Experts of a small language model: vocabulary 32768.
Below are experts of layer 4 (counted from 0) of a mixture-of-experts language model. Rows are named router (the router's row for the expert), up (a neuron's input weights, with its number), down (a neuron's output weights, with its number) and show model dimensions 320-383. Each number is 128 + 24 x the weight over its row's rms, rounded and kept within 0 to 255. Numbers have three digits each.
Before each expert's rows: a language model's description of what the expert responds to. This comes from a sample of Wikipedia text that the model never trained on.

# expert 22
Ending pieces of foreign or unusual surnames and place names, such as ley, ow, ić, ara, ett, in name lists and articles.
router:080100127128125189142094143140120143137148121077100078159125139142066096116131114169093142111099143105060106146127145162124123146103129065129120125126190137179131193112102142137125121105162138
up0:137153065127154163094129104113140091104137135112122135130137128113137148118150165166101104100156118081092115112147116170130115149119170117105103143140123106147131136143153161104141123092140086
down0:134177166106132149111164100137144155109171141125125126157095126128136132123136131114149133122127121169161109154107131148156157139080106121150129119160149138138118088148089121122137116147149124
up1:131149123138126139130142129123128103134128136102145122134108071110134118102126124149114110094140142105159113168130101133142143111129141109144110112142112112122117139097075148130119128081074111
down1:175144138081130134143086133121181146103145113112145138118141155098138142129151124099126140104134140137156125157108153130157142164162133126136145161140160068127100086141100140062111154163147131
up2:159114146163157121106124089155137128113138131151098108180161082129133108141160113134107159127119146141108177144133150136101165092140124148097102186122125166135157141085132122139074132079128133
down2:107128121120124144084086127108152133130120131112088128149165107123124160121093133103117137142132121137120103143142099135071102160104156159106149136109158160126115139144132173139113113128117098
up3:090121145133135150137114153136121123109201144100145108152150129151136151091117155158112113167123169103132124111178141141104129154124125131136114138129157177110110155156154125128163151143076130
down3:145138114144145139141152110116105118115129104127129094108135120117111111146162148119207084130115117079111178166146121081155126136164135129147146120118136126131140084134171136168154105158126132
up4:144131132144132117112111140117138147084129088126135123115142125127081099082118114136138104131083131134139146144114142112130168106122117145111122142132162129138152130051176167121169067131131112
down4:080167107156156159163125134131122110118133149083105121114133120147145095096077108089195115159123158140139115128111128066135099128128119143140145126146149102110144145109101128131141123122153127
up5:121122094107106090144116098144083115156121154113115157139144133139117135152145109141149118101146100117136143183099137139163203131141145155161143151106144122134151137112137112103151153111128092
down5:116128095152094150125127108067122119143123163104149132152174111149108091113129129113125129147144122119143119132148138137157119097126100089144160162170109093115106126106154119115103145139090150
up6:117090108145140131108160104139145165160142122131108125096122174140124109132163099154133144143120118156118089122111135104157157079150141139151151147109148097128128124091139115099144129132167117
down6:138120131097122148111118148124145118118157161104132151097181104139129149114145102138141137131101113154138106117164149111147155147155107176124133109150141127109115116135119090134139141154135155
up7:126126098123131138148180167128107128128141105127108146137125124108106137116154116100127136158153134156091156147128149134166150131121146103120106145143127107126154154120127093157141109098144165
down7:119096161124131123123099111168135145140067098137167153124154087117164108126123128187105138137093109122165104119107136111152149133102099126120113095110113108120136114125103077159122176127175086
up8:151101116107138129103110193138133125132123132160129140123130117133122134139156076086097067107081122138127182161092140116102142142152096176178121134107119130134124135124101112113123120129111096
down8:178161122143154146171125124095097146128113134131089135102149117131156135117134093099153066150131112125153137152106143176121163113129138135135144114126132120093114134119125096142124080137098160
up9:154119139109144120099144127122132182140148111134153122129080079112133146144147100117120060145090110163117146130155117135129138132116126099143120142108141144122127146123119114129145126128184120
down9:114140091119147085133138103142106153087107112100145129092095119118108155132134149121143177140129153147146064123088141117158108112103133121092146148146145082126141098146145086120154154150104131
up10:150155136133101163132123148118164166126138133148125146139127092123136130132134118137099071077160154129077120132100170186093088081117158123131153098170151148110098158107120104108107113120106171
down10:119131116131114141098119110163078125160130168116101138095142172108136063122105114132144138130166168129137150101133146150131083096137115146150139118098149105132137127093142093132156147100125121
up11:138131139112157138089146119108135125129159114168118162141145156083129128128131134131133139115097128165129134098127138132094116120112127111133099121126130118130166122137157126135145135088144127
down11:174119173118146129142098134123144128115117147140154163137145106123143133099138108102110140125105136158125154127119154111152156173123137106124164121148128106156133108123084114186146128161158132
up12:091130141092113116144138129116116145148075162099101141099146137117102116166113147117141123140088127118091125140124150134109100146156131091105148159149149108145094145152086129144117118150153143
down12:145107145123118138114085103099115127122132082105094159106174158077134127113127153087143105095133102124134130138098124125159165131107115111138110148147111144127110150143110131173133097071155140
up13:128166118160146173095121160166127115124133124164171109106153168137118113128094126172117129127136142119123151142148089183134143088097183168115157096151124188111149147101170125126105114097135174
down13:124136156130109129088112080147116130144132140163134124114140163132136144116131123088115112146149130127137128115128154119149168157130123107139145155118166141090138100118158096132070106143095155
up14:113095114143116132142069153165142168168145121100135094139126097138107144116178144101155096107118128164136159158146142083124166140110112167146122122161155147136122142103097117126153126121182107
down14:119174132130163149170112143099085103103094108131125123148088130148146105114137116131143134140098147089162164183127125122123131117159112139135142119090169160143166160123111160153126133137093111
up15:141121160171154088128154142108144099116150139144131117092162129120176140134130119151117123152140140148100115160161158153110110097146148109137166118127080161139108150051087179107183107064130170
down15:112105093121157128139125125157132158160153108144109156175147152117074131074110125104094119104123136172102133141108117121172155118121136122113156076152141155166143099181131146113120150151101056
up16:159148087124146051091134128156146137141135155147126142107127139128106092138157130135144149136148114089127177110146131139114110144076149105177115107120161134109103123108123144119130100125119137
down16:169141123155137114092159120113147124121117126123127130091117095153141103171146130104137118165128117139137159136132158107147130117165176149111107129101132139132122000159151126158116140172142105
up17:159099184124140113123133147105107146101144147137073117163116148134149126116133117135083157106140114113116118090126134156123134071116193112112130106090135169095131132108132131121113068154104147
down17:101068129074137165142136110106135192144103097110187157129101095137149136169116129098167125125165079115111099129171144131147156141140119115121113140128081126136115055173119151117096184134122137
up18:131082121158150119090148138123146142108169133097147150114187099110105157070143116135144133108137135118132145151139133154135134114107134149152125143141119096098171138088167113120115125125157091
down18:147119138102113137114104162119116166145169139128097142158090145135087133141116152159122136124110119138143174158123156131121080145119118124115146125068166129150122102147129152170094158162135140
up19:124137154146136156146112127115138133126150124137141119156127084119133126085147127137107115102097139124096158148121096143138130116061082143102135129110086137133128146111130120106161097120105104
down19:112109147133124165111130130125114175087143121138119142124117131121134145121110159077099126105147161126124163098140109089109114114153158128121162092059149091127126125129140148103146129158117124
up20:114096140131110107106122157135107081103174094101095181145124173080126105135153154102131133127169144102101140158162116119115123139126095092116150127159140178103136132127088137160128123136157111
down20:108135126125112072157125128143114157120114164170092123180139100121106123163151127060102096100154121159157134162099125138149131080155132093155139126145135132131161109155096099108148124148134146
up21:114123082143110118156102138116188129109144157148098121117141117115152165101148106125155121140087151103139118168139135120140128156144135130134104163123131101142120153104116146109154067102113126
down21:135100127143148109110114142149177163144118128110114129145142160125123188134113134104135130136122120169164142126134108113123136085109163166115107153158121083099121114113108180122144128179128071
up22:119138161131104074129147166126136115101107144145167174127131110129135131121168143168118112138152157125163098121088123125110179117109147118114095132170131152084122147135104112116099122119165089
down22:128116093126106126087100115146130143135134113100116105145101152117098133176132110135134117096114101117140141130106133135134129151125115155141146091148105109108054119092144132136170124148151142
up23:109175134145127118108157121141135118116081133105153159086107103119133144146143104138124094118148134092096116093158107140131145125130177090167108090125106105144143140056132120113096138096089132
down23:108179144094138115126146150140120158155115162184122166127116158128171099159141096073119145117127057144157110102124116165173130097110136123081122106120131134129119137130113122118106090154143139
up24:163145188097127161118136148095077134155122152097127167115169143112140147114097139143123130093144100182158079113101162123139122134079115138120111123094135126103107127157139166095073173144105078
down24:151106141130093097109127131143163114137135143115126171125097149125133139160138139126113127128131158128118153119145142150135125084113118134109106126160122156155109095092119091130120144139157146
up25:105133105134134171156129131083120133140108129106163118116122165119175132149092125121104136114079138134103134140115125118114120108107145102115145120130118131101118126101107136084178106097133148
down25:111112122169142101097144102133093143116147127113102155126124105145116111126119128117153113113140110131118141111149105128173134091127112180081123103146112179167154144137163155126109103084109133
up26:111132135182102168092124141145156142116128105165107094118158128124113115117151152133150129181106140128100134171162110126139122127118127094155077132108126135167080132147163096119142123067135137
down26:149119142110155135174137105144096116172134112125114141064130163135121137121114143119115105092123092119121080115110041124111154139102154130165107112105145148112160111158139072184151124139160104
up27:085105137128118129145169108132101138102109093144128093130154099118144093112100132192121119116125129106150092123100092132130118124070111099111153113154107107112143141086170121114101121105104112
down27:092145134080100109120106094146112120070085142104131097136132140095133111161127151134063159100105097115133113120090121112128123115120111112104097098148153133125115115127151196118117101155163129
up28:156115144146143110143127158148151129123141168145146158163136137137114112131099087122169132143127131124116108075155155145137123115138134086137145104138154124166164119138092137085155140163123133
down28:155173150137180142138142127088095110150109154175146115135153106142123155123136075095114140177105183101115129176129119128099101120127126116140158087120115095113134082146142090138116162165120109
up29:096146143107110116111088182130106125123151139107071118115115099137088146129072076152109138135129111110118161099175137097141146142101106156142101137114139176122102155081132165096123079121100076
down29:097095154105110158124138111097109146124122093126162183093111157118188081107105152135120146139150152124151129172101094129161109154124114122129133113119143152115115092105112141122125113120184121
up30:127143137152138160164106135083106097116098178094131157112189119112144065100154115122112160093111117113140126156143134122126150141132100143168125125135141080110144148097116152103153155135144164
down30:138172124142147141124114132167119146140108139128152130137121098120137151145131141121134129098142093122117143127123102145135135139096144116146154090120121125115139122152107145114134115114163156
up31:178139122161122177104075176161148155143139148171142101119132130124103140122113105119086129086122133161151107144110156111153095116127120138113120120146089114168189127101178121114154172153130145
down31:141128149181119116149118121123127092083134093138150091127109123137139109165092102111151150091113093121138106130160182084145120118136129142125172131127140143182144091127153121141116118122117163
up32:145080094125131122119134163128138148161118163148120123125115107100124124139134143118154171139174121141105132079155154147143148088103136088133104107129143125085141120137138102146139125133082145
down32:134126147153070121100094168112145181119123150133120125132125176153124139154152120135121104087127169119134098138113126109110121136089130112146111119125086160130166099138150111123095116133110104

# expert 8
Periods, mostly decimal points between digits in tables such as 12.84, plus sentence-final periods, initials, and single letters like c, b.
router:113138127162126173098094161153129127135163090101117119122150130116106132118139127175150112096118116115064132107114138138125183126102117135178113147117149154113117162109105159092140126104138111
up0:089170126187123143094125141081085157153144118160122141100109168156154116130132112126115139110103106134109128159159149126122125112123133113101101154127117097106164136132116079138127147120113173
down0:133105126122132092127119114089135121147148096159150102152119105105145148154136107103122124118076149153112131134114103096123143131097132118119127138084143141109129116103132141153121124140119149
up1:149108134107081111107091126095121147125122099129105148145106120114122146148111103154150139095175136103107116102169142140147127181123131151095116126081123126129149131115144108146131116131129106
down1:149088112169126105097132142130181166156133144122095118113133105107155155110141110069119109139137104136110161048107153135128153113080119165089145129149107127104143064097111147111144099175117102
up2:124109123149097159159116109099083137119154136135092119101112123121121147117154125118103121153133143127092070097151088111130110128147128120131083109099171144142157136154121167129162106116135145
down2:172150131155082114119120118184107153127147177122162133160112112092159167152110151190107129122116145178143180179124152124122103143138131123134108103142127111123158076122095114096141163109119158
up3:156142155138166117134142144098156115148175108121079121115169151161119119125100076097143145123105119133147140133148138158134121084123111122125157113127094160139123159113108167112117188100148122
down3:119149070109096144135147142100144113113128110150135103147138180121126111141136143136124123176135176153105182125122123145122160117129111125151107117131132112125118146164144158148138147110133111
up4:106117118133123163124106117139124135165084119122115149178151157095104146105084132157145135099104098101095058072091130131093159155136172110123153135096102108125142126108155116115106114135156097
down4:125103138182147142113095146152134128158117113104152110118152136108101139117138121119153093142094134129120143108094123118152125165146124072136147144153107153130168141131134124158131149132103118
up5:141150088134135157142083133103115148152137145111092141124114127126091121116117113134177134102129131090120144087170156113104107146094146134061141078123113157114134144183148081157108114126126081
down5:102135107159146105094115150125131094136095106113122131135090102054171095118128140140130078133145128159103103080147137125130138131183180168167116166137148115083157102130095102128148117120148147
up6:157135134138139142100112099179114099129135104120147154126166097175130111102146108131144159115115093129139121102138158122147093127108123153139153144129122161122089157118141118126087110131146112
down6:124150080153136121141169165127124117103059132154113131128167154118141131131102117128127096152135119109150141090150145170108128091132130138173157132104094118143139112105093167090093151170087117
up7:096107119144172164100101112084123146136124119122126114114146123108115084122094111156118130103109131111140132118134140121133119076147142117107110105147139117134144115135143154136139105126080099
down7:154148130128108105120116147140120131127103150104125136129150119094108085173145135146138136140110147119167046107134136058172115163163117146090170134132156096127144005129151117127065147129116104
up8:143142118134111164155138118143128098127108144090139152146194162125110124074132124111161121123085120064086164134101209107158172140136103112135135128116090158097167141118123090100159134099137116
down8:113109135166163114161149143118148093143129118105126128136116177144169167141122124121120102141122134120167106143118106135082109115125156160151130139154081112127134104129110143102132115164129139
up9:101161164167122103151090163112107105133153141131139118152117142109140113134128169119099145109133096153112070097133115134173165119131163145121127158086168110155125126150118100095138149120138152
down9:135156125131134126109101153135123132113088144103144179119123108087123069106136136140123136087141129176123183131129137154105135147131101120111137069133158100134141080133096142101126126113097132
up10:117128134156103192104123178127098155150145135110142125144117170134110146118075120115145109160098106111122117100111169135120194109127161139157119118095116128153133150106129062102118137116106140
down10:136174110155133159128108159128071157141156159147114115172095159116130100124135072136134121189103159155181111152090104123122118117142135126096144123169121104163150156106125123123116137122097168
up11:150130152095163130134124115122112107151197096122117197183120146137105147130142170146150135084089120134114144128114140124158101155084125078117131109116118124124153143067117102152094123142102118
down11:080119113141084149116126128119119111125130117106123128127115151146095181124118128157152122131107131115148142137140123120129102145135108115118139112089117160171089140136120115136138146150136119
up12:160171139128095161123112137042128093130106133067135135178152154118132142112135123142073159117114112108142145136155139138157165158142101148119132127123110176146126144157137134103144144128127143
down12:134135130137094104088147107132132125150109121107149128135158152129142108149150075165147117140158079107134134110158113115081120130136146158150123130162114158094163132152155139109142134161118135
up13:068141114147113126119119116100137112091163161126104102111127133125118110113114166113143093139103141120126094153131176131086170139129142109071099116103131151107154118139123114107124139125146084
down13:138118130122148076087136145118094163162146129156104144100146123099177087118172145126124093152136085133177142102112155142118115178133156138146135127088069111076147065097159114092121169172104140
up14:150138061145158101195109117138136095097143144109120188076130126143144171096153100150117080098136145126128130115116124120168105143137147125129132138095167144164168164126114109104175112112151146
down14:108110077160116143141128141166107122102158101134100144106114108089156166144102152131052128135160200120161112167137114134132063131139161155134106145121129127131173106122114119096132141179124082
up15:147183126145074100115116092099139117105173131131113141116114105176160143105156098119129089143153097161118104122191123139154119123108189160138136139133174135129144158109161135162153119137123167
down15:119127089107122081115138144090111153087091180152120153104130152130096108085130144102127125113137134155080092105127113097135114118148147113108141107141132153103188057136172153138143153141159118
up16:154132105114128101124165120076128160101174123155135156133120106189133148155158128134162101118154139133165137127137115149131135167134098078125111129115095123104108138100189143119130166125164118
down16:146113117104177121120077132114137154137116097151129133101147138109156133123137127165170158106129154138047135115156111127191093118107149128149171112123128125121131122111134095151132121124131101
up17:197153110150101143118103099130142139141130106132145169141188153169131103095145099137190139109131123147128142093122107137160131135091134104143094128114146164115120154162120146153100132134104113
down17:148110093154097113094108133186131110165073113122175104116118166089133156141137135094100109108153099064149144091117125124122114165122111143144147121102109122092121114145096163125136139141075118
up18:115138094132121114150112137124137108139132125106115137115148140147098117075117139089138120134138148068110123155143134152095181128132131140097124132116124144138122132121151143093126160096107141
down18:114125132123110113095127170138118162147179145127146101145133176114112117104169113178135135170101137124133125108130114152140128147139168155127140101122098094153125133081105113153098140132151130
up19:173158125148120108118113116125111117158110132155121166125158124164107126091142140123141112095102066129124124096141166113107113102123133138118133148152147108140117137133123091103110172135135091
down19:149110102134144094153156139130117149148081142132113121083118136125146140122124114115086120098099097150124133102131122145131116066114119149090172118118063135138121188108118126136111124132097138
up20:085144138108098070109156161128129123146129112137128153125117103139118116147153149117131131130151083093155123178123143140108129130137109127123110080117129144109080140106153109123095143165192145
down20:163140152119148138136075092144150113100140102097089111119130124125119145126105098117182120117133136132127154110147102105104113135114082159097122126142128130127138156129099106093106096127145099
up21:115154094163129094096134155113126105139109114088121106107123150133131125065132177134094121112146109137136157081119144109175150134081182116131158138173121163104100132104126119152075128155145099
down21:099158100200143101138130145159117147127137093136153107148146133115125163129104167107142082131111129115130141087101099127112123122135130103156118146144100152142160116134148143119127126155121110
up22:134078175118152144098088165120163137137134110161119118132132159123117148089124096137087112139155163159102135184145108145145112129060124145139101117164136123137138144127152123138109129132135145
down22:117123146155118094110095173116138130131099140131115104148075106135132184134111122153151143140139154133135129100133104129102184117116166133129134118131127151119106108156169128168122106145086095
up23:132110133152115119168141141127147153179120131136132138117165125141128139170134121126140137139131090109132071149120176120089193134127189099145137123076137122146137136143108087139075112117137142
down23:084140126189141136112138159115126165149164160106163142132097102109117160137138089140121140121112103120107143119065111147143107154095100125135124124146132118145143135147083120134097118157123160
up24:164142176147101074123124105137127108120146135136122120124144115147103150088138090091135151139140087109130131099144096142115134125127198138081080112114152167165122156103086128159145138103144159
down24:126150104151146117140122137121131148126148166116112108142140120115119152137131129098121166139148126079105078110099168107110115101167147123139124112100163121133145055133154147142123126123117129
up25:077111111121095160134121152127109119106100087133121152116125141119106146128085134111138100162160102105106116147133147142072118133154135176142079116105155135111109131172126080152139153135133091
down25:122136112143136136105123120129166081111142134081090153127152120098168142096146110099116102175141128125112152194093095119136147113100112116131131116160082122130153122178137166114125142167134109
up26:103117130199119132102108121135087164116108145137145092170108153179136118105115123104055144124138113123150131152125104151080103136151142138162136168082128122146126131106100124177135144113154158
down26:116197114157113101126124089152128125135120156113122063167145157120097105156105108151129111161135102125138155159116132126156083073104153115102140106109148114132164093123081133149159118133109168
up27:086089108128113098149109106113148127117140156136108138158136115122139154157141139106131126120144101101103116156153111124101114114088114127123089147108118107150140133135094145152130148152141115
down27:100104115114127123118131171150137142113159157131138139117115134113112085137116112105098083160127126104121138150103143130121118097145143061091154110105127128126118054129146152143121100143140106
up28:118140130077106109165131105123124146126109153116150149126137118123155128164156154126123162127126098145106106115152142149075134153097124101175147125144140124135093142177117122129126158139097082
down28:159108114140140151126158180142123136090102128113114148120110096134108120136113140115130134117132173119159109154166140114121079110124164164139132133128091074139148113145136106119139089146126094
up29:106148121184135136151135136169125167110126166106126175116119114159126098168157176140163148123145117123151062160148147118137114128120141151178128123113112141140184134095149105109119172120133102
down29:129137133107087128150124130125147139101125160146115149115126118134109144095123159179150151117148121172069145134156151104111133158176111150104155153144140148105133131126113127104144114105148119
up30:131111176114140140155111140114110141129162137132132118127129106121127139087164117163161143092149145100153115098119128164141205171097133137150123098069113102132163136127150115129108123159110167
down30:126149122136076142170176138099074146133104182121127144142163077067135143128061141119125129127106108126134176151130106146074164133145122136122103137106140102162126059127155169107116139131157118
up31:099113128115133111149100104146118127109191116137119180144111153151142104150138111135123127119126113142069148098115102115156114157128144125151129096143114135178098128144117155153096130137097113
down31:155110138088116111130103101091136104084122177108122167140109130131109120165111129157110135105142109146147114112120047136105140134135136106172083105143117152102115076140105104120107125133112098
up32:122116104110148122184141122103116088157156128110046113136125163148146118163111149121141154155143131133140092161098093141167116122131128146122155106137153112140101126087153118152113103124126122
down32:116119092139140118133113094095156112121103102075119141096133139058159120118147133096107154114119120144135108150130132205142133134118124128140097090119172098118126112123145136112131091081134157

# expert 26
Inner and closing pieces of longer words, mostly suffixes like er, ic, ist, ion, as in flanger, ascetic, naphthalene, plus music and material nouns.
router:138117138182124164157057146151131105157108138137104147140146179171131136127108156157162168112130152115057115149139122165134151167111142091136149138126162146130151170093119132144111141119142123
up0:129098142146148128135151138107123163131082119128135145153125114129120135162114087123146118113121172150112104079141137107144151092193154128122108080136140111160122135142181118115103124094140113
down0:117107114123175167121118104097119131139139103092120123125115135124188130142136135102161095115095137151127125092143176136121135168101172150109120093119132130171107091142130144168139104172127147
up1:089120138195176117123112116142161121121122136133115119126100100114111110124123114155103165140130083082124127143109152102121111156126147139127145126152113157099177133108101134127070124089128135
down1:162141128138164135157148101137128097103142119134114112148115125148150136083162063122152115100127062088102138115126111138104114141097105161141123156135125125110131054106111142101135133108118158
up2:141129107182140120093158142184093141112143163124100131139201132122110091124097091139123157086153160108156154089124166132157178153147124141142140164113143131087180138135124107132125143131135141
down2:161137145162084126108147138126135123151097131127152143121111142145118147122177126159152137140112135090106117139131113137105113121144122088155109145147138076132148125131137122143135113125111147
up3:120094136145141107112127165143107136122135123122115136159126158118131126126105108107110150121137059155144108103122159118148111151127070120107107130119175128157141140112085134118124145136167134
down3:100079102086110125105128132128127116177116123126168152150132139113146130082094158175102117154101167181124122139152138154154112096129111121143107140119164134112130068096053156135125131063139144
up4:155130111112134109100117136173106150186166162139116139174161120138133169157133109170117084119099111155142168093135112146119070138136150134122108168086173140112172135113164152131148170130128120
down4:131100073118125120161136152101154134114125092142171148104128115127102113149132113151111118103143097136162150149131130131167091119118118126122089154166154105081102117163144119097150151143140147
up5:084117075140115157145128127163124129088172130122121183132112126124136097117153151134143118137122121080112097121115151099133092102112130149147148135088109121097154151153104156137131049153151126
down5:099140073097136132137146100200087126117127141104149109085140148141125166115115137115123126085157136124141149147124103112185108126141139121133134123138131130102144130144116126173130127151122160
up6:130134131110125127157148161141151139142128116126115084155139109127091144133105097110130114125136176173093105147137146139137138141161147103121095206119167119093089152123151116134160136116161146
down6:128089163124149097138090149120122110117134160131170134120143111123166088101132171117109104157145123134164118134104115138125106166160138073087139107154153155126112141116145137134090138146106133
up7:136118175106119142129130119087148116123088101135117152117131120121124126154149128107120157136136112112136118115104159141097139097108118136123120139074110111139107149156118144090114115139152120
down7:141088151109105119130174112126117141133117172116130118147160118110101128145109149114118101094150087112116110134147122136119157140102140143145123124097138111129153070140145141148115100161149154
up8:131133105135128102081137129134097114131133102130154129125125110104132154109111118173070097154111137091097104139136140155146126127144113152132146115171162142107103149088069171113153109099118154
down8:129122164123096134145140154140137133110112090102140176156066113151114100106108091132139150116149126144098122112138119098142121140096110093133132109105116125117130114141125123104171140114141123
up9:169087124161144113122113128150146122073133110136104126149117137117113149116138122174148128129126124134126137127107131153125146129104143098148097113145168124091138123102133126141101150148111155
down9:088159145141133110144137104141115107131120126129114157124121143130118130171109123119118114111128138082186076128141147128129158099146074157110169151147153080125155112134156158070106123158136082
up10:117132136132160157128124109158138139105157140125171083119121128122125115105132152096141137127126118079170112115176146164101113087151143143131152122160108124088143114164135145137178132138138135
down10:111173126129079099130152106150134158083153117151129120162135090118175109133097171094076099113147145122112124131097158128152142128131141099122179148133137129163128103089147115122119152134176146
up11:117169150139104169114128105116117145110183120155092120090153110142127155110127114156112166140123127137161150129158130148112105089126148134107106140082137110139173156174159114105140139053137138
down11:147137080132099089177146149115127107088155146158116145157125143156094188098138162082107095114141132145143159147141129117145142095135124117153097105152143164112124143171153148101142162113111147
up12:151150133105130140125145144121108115114148118115120111105153121135093151128140166151114104130117139108121114118092109144156146117129152114148098154156118074129116136153130095133121122126091109
down12:087114085098134148115120143116087141155122128134142170117111107086106105131174113121119141100160118163086133156121121120095154111157124122141112119147115135132122119141160101113100120150157136
up13:103117153123150084111143138134078114122173149142170120104139097127116114096079139162142161097116140116139126119133156126110128126146131112148159123132126153134158135168074179136139150110086165
down13:116175138191140114103098110095102118143095103141137120110165123169138089141114107148131140143146102121157102101092141117141060120129127154133124095155111143112096093127137086115130155049136106
up14:093125170114128162120162132135146132131115147119130123134116094148144131089095104185159110147116147144110124087123133133112100095140164142112136123145162078158115142127105081125162152127183136
down14:121141094067161138098120089150139135117127122129091100124128157123139134163095159118102094072110156130151111085129093146130164079097113152117100105152117129146103132124165096134160103095173129
up15:135127126112101124102113087130154140127139155125158148123096109111134126105102105116100141168163147106134094071169104125156106108103117158105131139104165104145130122155125152091109110121135130
down15:110121132146127168130156150115134146106083117133092110138111144098117125134118162149128130189050159104140108098146110143162140141124126099123160130127129137102165131126101104142153108139141164
up16:140095149105147101071143162100082152147145105112111168170177128116142134122134157161126078145099085156123109152168108137128125120094136107152150095152151162104117123152160118107110100110126085
down16:099160134115126116056104109101114170104128143134148120150107159134127131126161102178106150143163128135093137134117170127111135167118147095156175107079112112123100112175122139103122100116119136
up17:114123109129156127083107104125111163132102127141101150105136096118109138114098106147129158122154129109127132149116113093082184123118148115135069149123134129123142125121130121118107141117138105
down17:111143120149158126123161164110143121124112124105086120136131134127121177179158072140133108112115112142143177116115127108106167109163143133136140154137118102131099095098113185111113153142169134
up18:136153134137102124116136144117149157124123134131169180096159102149091168099130157130136187116133130129129128117101104141073162155136092109142097117129136138117103129114149129144138136103119163
down18:104102097117094113106152123108134147059153158137123109120102156169125127131207123173148106118105121120108121135120178076123111130144106102101110143122117144063165065123115157076138137151138128
up19:118148094155129091160093113092147154128100092140143100096151143110143150113143101136144167142090111063145119082136178154114134130079157136106106135110103111151096132106097162119137091106133123
down19:108120126135141099157111145096168110143105120120121123136145122113135074128072149121110157130135103130163081137151139132133121131133105131172154112109103117143158054112149109084101091108209154
up20:124162110122150108121083132136078125143152144105133140134090079104136118134113109118085136156116129073158101107076138114165134107123143126151143132146118173145101139102106142116153098175091156
down20:107121117186122100070125182156113174095150147070113159113124152111130100144117117124115163125124147119138108080090085126150157123133101176173079143158100141108090127134145092122125106154156117
up21:113134105131101210133134242134132146114124128138124113112117109120155135112132142125162104129145124134097100136173136122147143097116131134156081135153121129138131135147080136119128111124128123
down21:098148117142164114140105159107148109165163122143162118142114172127141101095153153127090124124170145145128159108151131139145134115162157108127104127143156110124110084123164147074121115108119119
up22:125131149158107141128127154136123140141143127114115140109110100118124141060116141146113124140118133096119135107101124184156100117127099161146134139146138130123101140165133142129135091156106135
down22:119155115101101111117129117110126130133134131132116107100107144120156118101103166167151131075140132131111140138127119104118167119160119123110136104126099148080117080197141182132136143128133106
up23:144124079110121161096127107116136108147121169154152141129137145140073106085171143158099107155161158163069184137141144131110121146122107105137110097102173154097164144087143123112108147114095097
down23:113154097098141158111139146130092163123133154109122135120119140129111116093129131160095126148097159126158119128095101124133095116136079105151144096161128116134120107141123136104151139107148102
up24:154124112115164098117112123126121148110143129099140150097136095113152162090098111178169129132160128116116119093136096176140141116160156127100122113129144141083107126151153116140131156130121117
down24:102105113107122133109107205154135152131152149115125108150087128151111082143117095126118148114118121127124082126097156089097105157142131079119139109168103102132111107124133112134146142091176115
up25:123150135119166124075085113122093123134149123119129133149138108115128097160158169119120128130069118129186116122146093145146157160098164149146140098123140162105126143172164140123154081079087132
down25:168138131083132100112125106124114163121140112133104104117143095122165165163153123154144114128131103115162154144126132145091170101148152107132107116117139137147122085076131142083119164103137162
up26:128114129093123121146101114123141161111124127126141127122127108131132115121123148114072121106135109150125127147106162157135121136137127119101123158140198152148124122132134137118110142121092144
down26:117133109097095070125086158112076127104147135089077091141118138115144111143139155150113137120135108166139153115146112126151119135144166117142112130091138170144143127102143122177103145118162150
up27:044151109150132114109102129144128137143155161103116118090113129151130145139131145119123149099093118129117096120139115198091100154132134126126141160149185120141143123153100113124092114164133111
down27:095163121118155160114119098114124133120111103103155119115153179120153098115137126155115148177099107143131124152081100110162109153131100147121121132130144116113136092103121111130092121089108129
up28:119108153115108162107136167154097121112133139133118123157125158111135146169125144126117159134081131086125150117111141158093121137109121144133124080124093101096124128145125119118149125150125138
down28:088132118136174146135143143129101132158098113154118133146159140131126125151125135169129192120114144152120103134136152108134098141112121125097185144130155096120146104135116111117133140122135096
up29:143108153097112111140172097128105112154090093083140117126152123092113113098119112122117143127138101139076106144090164107142124122093146148129148119111138138148142157098131171109119110145160126
down29:161092176146081120096165135141123110138122074135160101091161085118095146109128091142120130116122137180090113116102168112147134151171114124140157104115172140125122141091110190113185093124107125
up30:118152117116134099155153132109156147096142098087144110148113125094107134139082154090123157166090123107114123132154164118119146142076158121136116125131128151115137126141119139110085106111100140
down30:103125124132107130138157131141122102124131133113159059123141136154139122138136131144149124130108106082181149159139146107067119122108094128130137114156174132145111059107125102093143155175133125
up31:106141087112139110110084141122110149124118142125165097135106149120148085076111140085137156159080119161080152123112136118150135137156124151137121141153158148150106152111143150127122118120117095
down31:131116178134125138173129128112132132137200112116134099139122108154116145090140120129153116169103116106094107150095107129153133154170119069086127134087181138147114071115105128096132116135141148
up32:159140156125077119108103142139142147091130132130107118101102155118118097113131118133140084130119137120097130105185172151137109126105157135155115105147182208099168129153086109117130146088109094
down32:203108141100114149150117186118128111177109129110143127073135137141152141121127129108117128094141133133083132144193099146157110147126141156137134132136120136113103097074165150143146081195096131